python train.py --d_model=320 --balance_bias=false --router_noise=0.3 --router_bias=true --init_std_router=0.0105 --lr=0.00153 --beta1=0.9 --batch_tokens=65536 --train_tokens=277500000
Below are experts of layer 7 (counted from 0) of a mixture-of-experts language model. Rows are named router (the router's row for the expert), down (a neuron's output weights, with its number) and show model dimensions 64-127. Each number is 128 + 24 x the weight over its row's rms, rounded and kept within 0 to 255. Numbers have three digits each.
After each expert's rows: a language model's description of what the expert responds to; "comes before" lists some tokens at least twice as common just after its tokens as in all text. This comes from a sample of Wikipedia text that the model never trained on. Tokens count by the router's weight.

# expert 9
router:168123143084105132103148125084137166150154164104129117121121118127131135099110145121145148133147153136118120111108167158151134138137088130091158119095154112140150129127135133141104144130127151
down0:093101134115150117103124115134176151119134120097125165125146133124125172125092117133150114117150153145134106112130089119075142097155131093143188152101143149153147195084129091127157127075151159
down1:097088134148104097125162111107103088102135167145142125113122116111066102143148173150162151159166121162078118103166108133142099133146184121143129118127157107129170093120130099156129126111152154
down2:138135112118124131110117109112111120078125137133099132131062116109062152158109130144124115122082147147145105128118107083160130117142138133161162127121105124120189128124112138141086135156105172
down3:111169070156096106155115151142098116132138181109109094125132123135109127078142070131181117126113120125104105107105117134174113123115139132145166124123117134123135124114141155106150135136163114
down4:157125136104120154150115128110115142126078059116114127152111135118168116081146136127086150109121094093166167120071154120099133146170137167110117152152142121124096095105168077126119142160094144
down5:134126122143145177110134146137121103102104128137159124111105106105109135138137134116131123124160122099143095148085142065142076183097084152100159119124145125116134125123141077126135144090077134
down6:157127134146113117125140081149122185143159104141144133095179139113153081119137142118143149143114191175086133104131115157102158106112129089115137130103119121197135130146144106098159166113172136
down7:099117122121116101132152128141097138154137153110110139144143152168167104130124137121149148119109148123108118119149163149163132130113093106166141087154120152166145108145141173131109141119144113
down8:111133136105132120106100143104112109123092107101156118109158146123117143125094077148106117144125100118083119059158104170155116111122114122124111125132121137095101137143145156150168106117110166
What it handles: Acronym and word fragments. Capital-letter pieces of acronyms and call signs, e.g. KNTV, CPI, DMARD, plus mid-word fragments like the y in epiphyseal.
comes before: ",", " and", ")", " in", ".\n\n", " ("

# expert 6
router:141134175107111143156116158114155134135130155113132139127129118103126147143099125129119140151120123134154068150116157138155092112095131136095133138163140123147117172134133155155138143093124107
down0:182140111083126129159105107116092117101102128129161079163090153115227116114161158146086103141112145116133124140110126126149135145144134164103122087136129153148125111110189111103113119190098120
down1:125159198141123152092110113152124110123109111118130146118123151119121148103124096139110135079064144148074142163086127158145127121135161129122137110090165147130098077119099160130126175163142085
down2:131097153158133131092148109151120080130159154134109141143127127124099124146184128157105155138149129135149153144115132153067090103108109123145175134118140152124123113132097121139108146129111153
down3:122156255134142099099112124137141155136145120140133104154140134103148118138145099084131121129115136167155188137158132119138176133138139111141073128128129154163102104160128121127088127116096101
down4:112126153177096132110138155134120067150140150093095152091155062112141139128110106130147121118098123114134120136146117119116096106111059137139167158124141106132124121110111140125160156092109129
down5:091123211136155114137145108125208106105143111147116108137140130146135104163175093162142119132104169135117127151144137120126074087133132141115113107159119167131169126119162115150136123139147129
down6:141113166116172131100140150120146128111120107100099168139135091139120096065137115144131121128142128122114098129070146113127153120131105119135145126159098108167110093121110094103126068107122112
down7:115130076110129149181151103096140150088161093132124129183117143147094158106095130156106106124153150132134147138166157119092158141113167124108107152095113134094150119105153115137096121144131131
down8:173124018153125118136139098125121158103167111112145124105106076169125161146099117120117137143160106107115161172133119122105128175105138199126117134147129111124176107153126135144129119123087119
What it handles: Sentence-ending punctuation. Full stops ending sentences before a new capitalized sentence, plus opening quotes, list dashes, colons, equals signs and table pipes.
comes before: " The", " He", " In", " It", " This", " \""

# expert 2
router:131082103094182119054124130113153113114152102155100121150133099131148156102129106098114123155122145125120123179132131059156153157129125105083139171149147143080141099115116125141110085101110158
down0:133138114112118134134105121092122139110155082129110106145092093142131135154132163139117108145118089185136125126108080132116134144106150046158173159118119115126123115145132146112096137111135127
down1:129119127128134114106148148167089131149136149124142076098117164175152155143123132139129136120139140103085125101148125185157175143115137102196116095101128118151105113120142181135123156103174116
down2:107128102126104095137129156097083179152154128157141109162149125101157140090080131137168099132122089145144102102178158131144114098128103116136129114101103122133120147148133126128100158145119097
down3:096134165156110103144093065137143111118079119152132174147192154138140165127067113132125098159107089123138104134139114110139086131107136129132120123135146120153145143196112147099145107119084139
down4:118113099135085086150112090147126134145149176112161134117133136096101078137170108129121148102149125121133134078112093121150152129122113190153134117137156159116116117144132106117102105144149087
down5:131142107125126139101141126106167133169163126127125143134136098091102169120112138151146054099106146103157113119133108135100165162164132140107126137107125096130156090107115137152139096126149156
down6:128112107116144155128109161145148081120145117139120123112079099111091124126113119142138137144145092086121092128156165080157117086102136105123135114154078142130161131106107146111118135151115145
down7:131137186150071118126189131130106127150120129108155150137108169132135144117104185117112143113121108116119105149123102156099130121139130076095135128111162126115098095157131135142112133157141164
down8:110101118164180119147120092111158118128104111127090108070133135135148090118138131192142078125113125120134128062162141151125136146144107144107098123159132187123110096143174117145107101147165129
What it handles: Demographic counted nouns. Plural nouns for counted groups in census and statistics text, such as households, males, children, votes, plus following commas and age numbers.
comes before: ".", ",", " and", " in", " were", ";"

# expert 4
router:133104181119151104075123132142085099110147142133149172136117141130129113170160133120128158157117121108125109153120098146131137137108152124122138108086102103159128089123113124132144096130142155
down0:146116000116147099114106122099131164135093151112080089120143147130113127162150133096139096159145133150124099133147137109112130089098132106145131099098091123096141130105154125108129116124134137
down1:101156060152132154135137096095169140130095104137139110130167131139140140134117124072121089117093111188129118104165099118133136143094118111126140154102130102119115095146139135122125144104116094
down2:134157134128154086128186123142155157090129147122120163143110160146111127149146137130156144127080144116151157174118107121109144118141129131117104130135144155124128130194132154123112116153126111
down3:137154154138090113101117105154169153143121165125105141132143136137129108102105112131130087110126093132123105109073138149160131141132130160167149146158154123130156083124151107107102092126126133
down4:116156179120162133088140132109142128136119097131150147124112124117150125105109104117147118117147121119086146139116174089127130093128121154120141126138163153132135108156099131158113108096141147
down5:157140180129106174118162087193178143101157091116140122146137149161123117080103149091157123081091144112137124126096165130171135096159150117118155106116131124135126162107144151153137159135108153
down6:142141090148084135150128104116135131100135152117122112134125117148079178144155134121131098113156130108151134138111152151101139127170115133077114150115135085150150110131152088136085154117095090
down7:111101007139158143167084154099131136169077139107147138132134169120126113137122115119129119169131146111118159094119113140104127139105130137138125098131120174140124145110139110151156091087114154
down8:048141155125135125069068192146134117129149081117115091134163115108117138124140099126119140138112106112178081154137113155156103119144119102132128121151089159078139106129140102132115104181130132
What it handles: Table cell separators. Pipe characters dividing cells in markdown tables of results, rosters and lists, plus semicolon-ended entity tokens such as –; and };.
comes before: " ", " —", " \"", " W", " Yes", " L"

# expert 18
router:160152110160142120149120153115141135091121133111111146095134148106125129100106111105136100156150109122131105142120093125108106125082148129142134154175117109137175149138152120135110126113095133
down0:134132109152142128096150105151119109113151133126142092067108083100107112122109142135086142148137109111112129119135145133128099117109165107130149135129167109166156126094116189132112113106097139
down1:148137147091136130129133116159111130203130126130112141056134118091166120132077124098100122152080134145100110121157135188160110104104153119118140105111131150156075082121153124089099156132126110
down2:105123121135123165124153132144081129109153086172170162139111133146115143132144115102150119136162065128152159152178160068082112120104145127127084169140085110123137095100052098147131155132105185
down3:116136164173145150132119075109102146141159143125126110095173133147099152129080101152122172152143135110138122104141134146135078144093135118139140099126155137086201147091148118139144128134143162
down4:151144118124122110090118144144168107131097097134114171122089150112133163097136144153122144085107150078142140133108115136084133169132130167076127153144121149142115109121122089153131105128099185
down5:134136111127133100169111142165155139094140124151108172134088116088155128109151129122172109132141104139128129134139118152115107117157109132154133116140120145175129145117154185086126171104124089
down6:188138153137103170152115139154140126116152128135126156137099115056161095106194067121125167151128118119130101154108135149149113151116124154124130150116135177132111131137161065137152107134105149
down7:124176146117147147042165171113154108115084085171110155114121180131080125122086132110131122143135153121113095124160115165128146173110126106161148123092098163109112108101125130128116103126115145
down8:143153124134109108137171132089129120113137122133100136097152174164128120143094141090119103126156125104076149162158152105141157161081130193162108134125120118097122153111123151121141111130108169
What it handles: Countries and years. Country, state and city names ending place phrases, e.g. Gujarat, India, as well as final digits of years and commas after them.
comes before: ",", ".", " and", ".\n\n", "\n", "\n\n"

# expert 12
router:143134101123092120102114155141139154159156129155115124119116093135177151078113180136100135156115133092151136149132098151124117082140129171128158156118123095129104153094161134142115154088123094
down0:133139126118114161108137156124121093102152132105125144113147108118142132157101108102133172134119107184092142103162165147152132162104108119173121092140122118150114120140133116125131150143129092
down1:149144155121163161126116133155144087123105112121123105087125129127183152139118133137128118086134133149105163166125143145139154149133131080116140103128106123183182147165131152095109162151168144
down2:127193108120114080131117123119112140180147172134177100167136119133137178117135083143125150147138120130165149106162136152122132142131133139146110113126119085140147133129139142127118128179173129
down3:127132155143150101114159159121135121117129190125135114162137137101109102113137076149127117118138122135140134128131066159126135096104131149091101155106100133115153147131160163111135154169159111
down4:177148128191102100128101143140138145133167148147135140134095178136111115110142079108137147087183126125133114125122119151123137155148148168074145106126109125152148167162129103145146127104136104
down5:112129130084097092155148160146136163144156138108154140137131111140135167112155115102123123127132171131122156158109167103080071148136125161099123106076095129108141129134129125161108179103111128
down6:118133111150110123096098143109148125131133150099135094109095124151085131117141108131129135169104125092128112165132145133167152110161146115109152114215139105108150137139155092149142129147126155
down7:122144113152134134137121152157136123120103149104102131104123142166145136107070099139094156091138131146156145082102133144109119150127138139162122164104103114144128132168119109128151127152089126
down8:108087137153102122120138131123150114138128105140136102153113132172134121112131098151166150079090124135152143134142159095079098123105125111135148103129098120101139114077121075161173153154097135
What it handles: Quantities in prose. Digits and number words in running text, often before million, %, mm or minutes, e.g. 1.28 million, 21 ranks.
comes before: ".", "%", "–", "th", " km", "000"

# expert 27
router:138111138146076132150118075085126130121110137155132113129107110137102132166104144113117142145117174119145135166177168200100146165110114151121143106123141166113156148090088126152173128162120129
down0:136132135122108150161108113100115095111130153150117112097115120113130145131128105110126151110104153135136123145103138157110113118168102111105133137134105114148125162149156155149084128110140158
down1:159131116171102123151128133133099132126127141121097126132144067121133123110139094095197105101101120091129092145116108143122125080116104163068161119168125103105171151187144101116115140138104158
down2:128132093109106174126124158143137148126133114110089120135114125134114125157123113101105137106163147130106081157112141121133120146128083112128137120131115133116121148123112113122103113144105104
down3:089135131122147127134133132098138116158133131148118103099083161109132134158102160121145165156149115116141120096126153095086159119083095119144110116111123128127101145101103159134128112118136146
down4:092127113117120183149139157133118131125111129177060101108127107106102103140110141142110087152121094097132086133149133147134101132128081167114162129115139110114132101113104087135174102143128142
down5:126124147076149103150130132132125118141128110158146147114151129113101160154066175111116127144122097110131117158145167131159119128113144110124145150113125184167116125105092145102131120149147134
down6:133143199114120089085148113160102156175176107099147178165147150093126080108119091096116175106154120148110080115116152143125125113145146110112155140129137082134116141163102134142130150139105114
down7:109154117151127118092130107145105135186142144123140144136143116090152089094120097106123121131139111089111127120131121110139122187151068111152132150115106145130129130148121103135105143137161118
down8:126175163105137107143141111133102152153125119141146106201141148146109129183123150107100124131138135131145159137143149131090131124152155146119145107125134111142130145122107135127129083110107133
What it handles: Numeric table cells. Decimal points, digits, minus signs, degree marks and pipes inside statistics tables and coordinates, e.g. 0.955, .325, −4.
comes before: " ", " |", " |\n", "0", "8", "9"

# expert 16
router:102127153115086137115146112095114123076136147109131132117127131113091114143132165132147142122146106133125128100156151114153110155147087142113093111108077083150144138126129082126137125135106139
down0:134165175137101148123127136112142139100132073103104131160135089122130155094154107132116118130162078105164097150133115120158106106111174183117151138123161106137117115120156090159140106108120100
down1:152143132133134113154123184125092099143155123155171085170152110089073105123129067127127159145120098138156112135077127164161116111108120118139131160080124105142102120125123141117132141121139124
down2:091143094108097137117107137165131129126108122177087108100112127152099088115177110127116095104162126123113126109134132158108156119126127135133133093132122106155150146118144115095096130130151140
down3:146175113109155098116137107148179106092119109111117150117131132080129176130129161156136157090124168122153131154126125111081132117115143127051094110119090108083146113123087121124120091091109110
down4:113117148149123119155064107106156127123130102147118137124119134141107110157143146122137195158117115087096128138138109146131134129142138114101169129118108125122147103119135106093097105120130164
down5:127108135145116106144143107128124148127167134148121130132115126142112108086126155144145088127088101141160178121103143091112168169103116109138148140124126091141133126088139097113116133132116116
down6:131128129123098160119129114085114107127095177134111155160141148129119129119140132132138160167121172093107104153135158085090131157124125133111158138136127125105116116171129067133162108110119152
down7:102187107155195112134136143116108148151126107165109134110114098141117153142148168124104151130164116116143170148169105087086121195108168131103157127152114101155121120124138114097147149112070154
down8:133131132102112092087099128117162075071137161130111093107109106121164143151128171102095164094135133119173138086144158137154149120124114117128175109118122129143142109113126153158136149104108120
What it handles: Table header labels. Column headers and short labels in tables, such as Incumbent, Candidate, Votes, Party, Date, and country codes like ENG, ESP, ITA.
comes before: " |", " |\n", "|", " of", " (", " by"

# expert 20
router:148115137126158097145123144159133114137109129135054153134148126096159160119112171137163086147147120141079123113123102128137097137109143097167153127121105139114154132097148199135182118096107132
down0:123096125128124114142120110129118139124101105120135146121114154149133147140120134125114117153112106123077089049145136098103136165114106110070140113176145106121100120150135154098160126140168146
down1:116149140152146115088139142144092151123108089125121110119096105119090165135121139125096128107115148133145163140126115153109106139124110171125100117085116137127092135138123138155092078140132110
down2:155111107109138144148165106092154096139120089112120077108092147167146145078124155124134129140118102164160106119125144081115138116154166101120112131089130123142173115124132093111103137155171159
down3:135128128157125101141191150153089140077064175144156157093139144150084123109117096130117147130120164130093152110145130162149138106132127117138068142115131126090113132107133101103109123143149151
down4:163132116114141124118115157182124172131118106119137099159139130151091137140105154121140160113116079107155137154152129114154172149094071113156119126082117139106132114125112155140132079116133118
down5:103098169112097148151128160134155143130132118152128122119138105126141113153097104108158160120130158100131084106147126105122115104119119120082164108175130095098130106083137111123137091126143169
down6:081103105139166105151115103105169129126114161119133109119133131129122154117127168124150079144117117143105129139145091138164122117112152114146103166113126098146137111155157136075129094139119204
down7:136130129137089114129135105123147157145120116148185098139097171185119147126142131129068126126111111138097120170131127195137157133148151168156156139142119083172112133119095137140111096139099131
down8:136092139133144138101134147126142129125117171110136119102171100192153089158166181122160137135091132144115163111145135141172171159093145114100110130068167147134142135100107139097135134092116102
What it handles: Song title words. Words inside quoted song and album titles in track listings and tables, especially pronouns like Me and You, plus quotes.
comes before: " |", "\"", " (", " |\n", ")", " You"

# expert 26
router:147114113159127155099164140149162121088131119114136146135142152151110095113142109102154147150136112141132157145099174090134126129111105112152131160131082125108146133114132120148100137149123136
down0:136136173151073110132122155136060131150114126086138122111126114088106112137144129122157110135116131116119117138112145152163149109144183138129092136131140135105108140151121113111128100112137143
down1:111105117133126116134126223139145120170112107114142116089189100168118146111122094154152140117108123143125115088116133149087142150140114151147148134137114124140175114147114141123159128128132060
down2:173123092136138176147152122119101139133100176111131116144108120156125108101147118088127119122159122133124166149154146102109160081137123097080137115093128142099137127146126083126169124086091096
down3:160181123125123094160085127141117139116139185133145139176104096159149105134171118133111150167141117125068139140106111134158132122134099145114116084133168120124180121125124173133140102099127127
down4:118144125119195116152136141144162171148145131134086110176172139115114117111122144144090133123141159086143125076090123138168127082074117113107152081116153128117113131136130092144148185115146128
down5:102166137099113123130147125106081096174119122167168142107128138141139171138102096115129092096145153125125130079174119145133144120127145097095135110125120123135159121105106158154095152126122144
down6:109141149076134115097150104103151138097114077094112122116124113135132114097104150125108054104142125145108152092125141156145121142123172144190100097131110123087134154136117107136106193140142114
down7:176122107113084150133133106095160158135166086093113110153147136129097091121153158116135143162143151098118141158105134137139107138138119140151128094156123085082162147117116123156119105105118090
down8:144141105114162147126125129137160115139108125153132132127102106130118096101134148106111102115118105100155150105095160131084140097142143153125151113147105102146122129125156107091109110111123133
What it handles: Time prepositions and months. Prepositions, month names and spaces that lead into a date or year, such as in, until, during, November, early.
comes before: " ", "201", "200", " the", "202", "199"

# expert 7
router:121143106148101130160163108130124092139115121127154155130128108157131124149166119143143101117132130101121130092119100168150122115164141092121102168178168126093141123104121112107142077121106140
down0:133130118135113168135129150116127113142140131111133117156161112102038096101109138185144114116115095155150151128101149144166125181132116099138138151110108142128089145192083090153142121108146078
down1:155132153151099112104128093072129075172124107118133140070127154122138131116125106140105151139142121115119092137085145130168074116166146099148135148164161090111103193125117087161171131110125102
down2:123151103096101134138159148148084120101127156115152109137114114150150126095133118144155141094146116111150109128130158096086136126108126175081133121130154115154108064080110073094129109119116136
down3:195151129092166171106108109152099144122147138118133121113110099132118157135119136129120108117123100156180156130139127111079101173129154161144154170135088132148131100130096145145091130112127114
down4:120158087112134126134128104133149161111174134165139127150145135110102129123109147156150145113086149119103136133180115147143099113124098117119135113134127140147093136109115151131141124138151107
down5:124156127152131124113123139149111130123167167144121149104132149138120151098155140129122159111153126188096152160133119090113106145109090128128126140090099154128171120126151123104112132151081134
down6:094133123122104091138151124117132142131112087160120098139093158102153155130113143123177100138131141101108131137117121079120124131150135104123144106109111094123118120106149125144115153126096156
down7:109125104133114117187140115090140131152071145123100129107171140124110079138148124167108114137130168108143144085120148139165130168087127137120124095127134131166116136178098144132125128087138133
down8:114129161154140101133150113145103091103140126102104101149107105107119131139091082142112108138171158095112093097138125155112123118131129137118138104141128161104113118126122189099093154105152147
What it handles: Prepositions after nouns. Prepositions such as of, for, to, on, at following a noun or verb in narrative prose, e.g. "loss to the", "remake of", "download for".
comes before: " the", " a", " his", " their", " its", " her"

# expert 13
router:099127140164151180127163166164107131136124091104146121111119107149103080109127108118157092107125106165157097137106126137071139137110138163141133135172104117142143098097110149135137142122110114
down0:126126075103155154149121145110158140131107153178132129163119171100148132151083130147166100109114095135134133121097141116139095110143068131166160125128102140141139158122154122113136131102131153
down1:149153133156126159176068118169115121122102115103158108129118168105089084115132116159131129120121134139134136113140095103148091187094137110121106110165183087133125141106125101135122112124131144
down2:145158134089132107152115150122101117132109124105138114123139109134131148103100132139113089136141135132052119121143101137189153101133142129136103106119157142121112120132140134147127117160115145
down3:096134090160129115135148122094112118146142118134124101109117129115130136136155124123117151113133153097108137114156123136123125137151122137107138136155148138102099105111108148109155132149140069
down4:128136127120129152154115167174124089142122156151134133101120123086157175112124125131127121172126149133146078129076124107138102136126123150135121135163114138152144107134169106130133107169147142
down5:119135127158107116136156143126176129122121115129101155157176158132129072129160139153123085137111125137154155121167125161125149154084100145110109136092174157139109152086151124089145118110143071
down6:133150130137163141094102144148161174126154139170117160098123110103121139097122125094115132142114159104122168088121079116147114128142101144125141171128151129145144167116086149131109109143139116
down7:114120126136132078124137109130082121140143100094110115125110146104099156103132129181108143148140121113149109126112127120098111178159146150170139117085104106122140170088152157139158160120151159
down8:171155129179129130098121143187112158131169133088150099119143117106110086114112122091085145097145134130120126162161148114126148102152145118111166150189132089153118148164103121134131144176134080
What it handles: Infobox numbers and born. Spaces, numbers, colons and "born" in biographical parentheses, infobox fields and table stats, e.g. "(born 1998)", "Released: January", coordinates °N.
comes before: " ", "–", ")", ")\n", "6", "1"

# expert 1
router:105147108141136116110142127153131139138099130120124158146184133128110134174132136180162104076125149122076091100139117122136156133104169114132200119131117158096111142116129138145112102089129138
down0:148143125140142120144114126115141172158130086106147130151119118152148145107136138095122125135145126146114124170118113096125144145115116113112148157118111123133151132134108156149133164118105099
down1:134137184090094144130108109135140146147108143142136127106132106122144129139119128085127171129169129166140093166099117170133104113142113137126111118106174132107118154124147116112140168103118147
down2:141118075160151113123119116174122160115131116054143159145116112099115129094154136125125143117144117114153120097128162111118093126086154100125118146116138098172123097105084178128088128147138123
down3:152135132155072136146144134125118119117128106143133155128130097138132148177113111062141081114095110092127093099102154158091132106089101098103109110156141176098154136131104087119115147101145142
down4:116131117116130136165138121116096126124122120108141118087132113109173107131127109114131165152138119161112147108113083119115136153065139134136171100141142161114118116120169162132114126118124144
down5:156128109143146090140125135100134100134099118125157113133157180097120157081181136105127156064149080116124135118125127122123121097121126117139080142103078098155143111093084138167133136141108141
down6:107127148112110117144120150102119162152099122073121089114162150066157104120157143127144106141114076096147112122127123149117136134093127130105125147113138088083092145148142127144084163071133101
down7:144132108107133087147123148147166125109090158162110161117109128119104126073112123120165107110121088158117119127102103141137134149128145118150158101123094159086115141137121117122124157127107166
down8:138102107154101167067185125134125073131137143116099166109153149109120117135147121110162144168153151114129165090159106153172133129153138173134113149122103111116097110114134163123149175122110156
What it handles: Clause-linking function words. Commas, and, relative pronouns (that, which, who) and subject pronouns starting new clauses in prose, such as "plants that obtain", ", but he".
comes before: " the", " was", " he", " be", " is", " it"

# expert 22
router:119171172131130167162112135105126117136112129093153121101114079146114088135149125119119150150146144120136158166103111113120114128127136117165115089166091140159155125139125121097139151173089104
down0:118130107089119099097131110145175125092147077143115106134155098156128148121039108144135088183135131106090132128140091154132134140133128100140129130147120088134166098136126132170089104126106106
down1:113098134068133097095130115114127142125109107091117154130114144111129121169154123102152059145089138146163145121153145109152139067134135152127122143127114109103101136106117144167119139097135128
down2:094097163163134148155120110152138127108131066170105135106103138153082147153156121098122129116142096126174103097105143127085072115055122145114139137150119124128137141166134108125092127148141135
down3:093179153142111094100113127130139095126102160141128171092143088152150115142117124146154137150105130157136127134154134164154077140153109129114099139121140132081135121138146082115128132157106123
down4:118118152112125147102120110186144167090107145142112143173100101095130135158111142164138148134071149124115104134091110113130105128155130097162138106139130167107100139090114095116158124135145154
down5:131115111138117116187099083188115180146110141145122136162132107111154150111105165149126117173111120140112150110091134120127121135133136114112189139113113105144127143107086102152147124128130114
down6:141115111116128176148120108102127158159095107137079107128100152109168139127093089113118076139121094123173127127090158094122095146118116147131119133156159108144102130152153143087147115131108127
down7:182127125153112103126127149134115143132172118132099170088098159139146117132153165157140170128139139135112098132167115092109124116082106191099082130120132104139114089144110093129125125190102117
down8:119124094171083107115130150111113125121126159158100137115116135156134130108145151108146149117132103135127154136096124147132171150164147164088118131139142115103145124128101136131103055135130121
What it handles: Ends of proper names. Final pieces of surnames, taxon epithets and team or venue names in lists and infoboxes, e.g. Boc-elli, aust-ini, Stadium, Racing, °W, Jr.
comes before: "\n", " |", " (", ",", ";", "\n\n"

# expert 24
router:100141153120143135144129088128114153147136138126137098126151100133115174139151103148105139087099099099166141133124120095104109136160099114156138099124106095111114117137129128136142159122134146
down0:127147159098135154111105128128164160108150129104144130109134119083131167100114112167077118119120121085102056182115153095134143105156104122154135130142146132133109111161133130099124121162107138
down1:141113122140164049140104149090142124116129106099169124128203092169111115104108109127090108119144165106141128138158068144153161191135101138141117168097095093156120087100114135150122126109105138
down2:122128152142140160112115104153101067143116089171134103122103137135133130146135103181148139130088147099155102147148130101119115167106160143158074139138114133113072125111128166140156125147174086
down3:142110131146133088119107083128163106086127133090118106132072113141146119129183164171112152127139120144126079100145165123109129106146142093147161124085110146089160122130153122090156132122121133
down4:088133128121127130128166145123092120158137148186167115121134129119139114141129096088134169110138140107111154131086170153128117138114137154100182155106135134104103139123117131149091147135119110
down5:107100137143121099120153141098101114098119125139138102076153120126116132126145136117128126127105131108128128114132142112102136118121113109114129114124123119173131101107120134152165121164153122
down6:138134090114117139125110142100151125151142118188148131146122125092142086119134107124098114105102116110080067130092113124111097076158134154155129140128129155102106104129130090087146121160150139
down7:102125120181163132156131120119121163131137146121147139127181145157125138139110088169142153181150120143164151169136124090154133109121137107147093129117116151143103116130124135141150104107101125
down8:142163145127144131143106092119150155152127189079137167129120100131128118131181135154140141112155127119078143137116151114132121114115125129148138094144165145133120133116119163092093147108118110
What it handles: Infobox and table labels. Line-start dashes, pipes and field labels in infoboxes and tables, e.g. Location, Coordinates, Starring, Total, and their colons.
comes before: ":", "-", "|", " •", "\n", " Country"

# expert 25
router:150131095101130136108126124133143135114140157123072129146110139163133111147115163133134155107094132172104130118169128163126136125146091106089156083129131140177113094142123133111105090082154098
down0:151110129130121149106165115136118148123151131135130147140128103148144093118144127119164172180136173123175122148155179126192112108121163126137125089124138087148132185142181160125122144105129085
down1:114114108129123156145116109158099118098097101121122090156129148136138125106129138142110133156120116110084129090170156123161121087153108135151130126132139146109102146141111150082143135117100108
down2:153127124114098129140150145125100145134110091124101139096114158172097145123162153152138110167131118155082157132130162145119142163149080096153114169149096131137152130121085153177132109145091151
down3:124127110115140154139115119134151123203094157111102128151168141107133123125134114164123134130145144124145098135201125074116154111111118139137132135106137118129140157135134140149111147166128111
down4:129120130123104077118090165126176126144110157120106114123103175079108123126138111135138097130114158117134112122125107135126132157172141146133141140155145102120086124167114146078083132151153167
down5:135128173111092114131158182170070151129117116129138170090142127105121114134114109141170133144130121108119126162157130078131104086093116136142167157144135118121204116098130149126104113141142157
down6:158149122108131153153145148130123092145108144143111114129121123132159061143099149129169134126098118120149138131096168144112104145107157159103117115106101079123127095131130134137083136097111144
down7:142124133125111116151176132166083147128145105097092191133110134120132130105108090146171110146152162125145132160134156126138126123109099134126126120145058104125139085151148161119084138132106103
down8:136143117150119120106127118115131109112145081101152099128164118140121140094152127133114101154141111109124124107166139123113090117107097106083107095163148114092139153118092121133151181129104186
What it handles: Head nouns of phrases. Common and title nouns after the or a, naming entities like family, film, company, album, Department, Society, often before "of".
comes before: " of", ",", " in", ".", " and", " was"

# expert 19
router:160117116090098166125101086137131099130145128166169085120124114157111140124094122110094151151137102111118136119149115120142092156105105159124094134093115084149123111120097117128147132100169131
down0:106116120115155138138126136099132120124116078146124115124130134145137136169132153072116131114103110165134124135086127161128142135099128102143132142097124138116110083113135146138164141129098138
down1:116124134100075102143082103060096160100110120123174165123123128127117107112108103177096141134147132183131142115168102096178142136107130123139100121160162120171110103117165090127130119143164129
down2:126105133097166144164113148159141129117113145129145117141144094172095127120085102124140145138155135137158111125158129164064123157117124168112121129105145138099139121111104110154139160103129120
down3:133139139151144138054094126094122138130114159174099127124101107110115114158162152128150114150119133105145145164123183088124116171124085145106109150149121149129112115155113070134118145120141150
down4:125155110125129169175125140148153159162100093115113135116124102159145100140113139100108101103135139148090122116123143051150134161164071130138131125087126128129112094153174115111155171124114150
down5:094115057104162092105123122101139174063106115102149130115122134134111119141130093169073110128158160159126140111101095145109100120143192153108114125111168132138107131116128092160140139159153137
down6:115091104096109153116099115122114113129138133144100139139122113144115138131099162119153150178142164134187093144145112099090108111145144123126095163150091108092127112095083091143131143121124117
down7:123153150121119112167124099145112118194165144099167160156123146124145093112137111153147109093122085141109115105142128186139151127157137126168155164134132117102128135146153147129087143115165116
down8:150106113154078117183125125191114124167107163069081141142103188130163106122153122144115090164140130147155123128133130139124140090142097123166128148143126098110137160142133164111140152105111136
What it handles: Abstract nouns and suffixes. Abstract nouns after articles or possessives and -ion endings, often in set phrases: "in addition", "unanimous decision", "in order", "due to", "However".
comes before: " to", " of", ",", ".", " in", " and"

# expert 28
router:097153094132126118145158130165150125113133119151147109111142152144069123121153120186153105129161121141124129115169121126116127147171113105157120146107143135116166090125118137171116107100112130
down0:118119134081145114152141123121126112123100115116126122144169142144140169156144106133150123133069112114078109119094137168111118144106093158161147130125128138133123130165105154108137050115146137
down1:132126092124134115134048137158144147150129170118158123106130124150178130144139125137101130132122135155080094134125089121140135078122130147163084149116109144143142110109137176085086077124118120
down2:146127105122107146100136114151154159105116125094107134103124129124135141104147088130099136113155101138174110133129149073165090137159125092111107157114080141177145129154126116140121097137084101
down3:121144091102097090138161114070144140115115106076145120112090110097144139167142146105155158124131119086139111128113159123176151108112137147134099098142110101114139114115183114117117075079118122
down4:135170141111127136183153188136133085107089147097115164127125143159141132152131143123156108127135117109091099118154155156108134116096106128142143145133130158141142119147130137129139099110150132
down5:136122127104115167133138150137157118119171102107122104124132130097135134121146172091148159166137092105131128160094135161108126140113138092148176089099154126114138116104127127108068132131116137
down6:130127116090137144131124125122096141109105108134129119152093183124136106139131136132060148069086112094109144095107129169107145096133117120122105114083154145130076092155136108106149149101166142
down7:108148169172106102127127113136133080070107145166122165098112104142129160137101136080155109141132162097136134127131117126074113105173138101120123132140114108125121143078131092188120087178114110
down8:109173163117141109157096128114158130154159135090135132156142148137142125105176134133124133092148147119125129102150154176115154141142088073141120160139131134123105121119128132083151145134093138
What it handles: Main verbs and participles. Verbs and past participles after subjects or auxiliaries in narrative prose, e.g. used, served, took, withdrew, lasted, plus particles up and out.
comes before: " to", " by", " in", " the", " as", " on"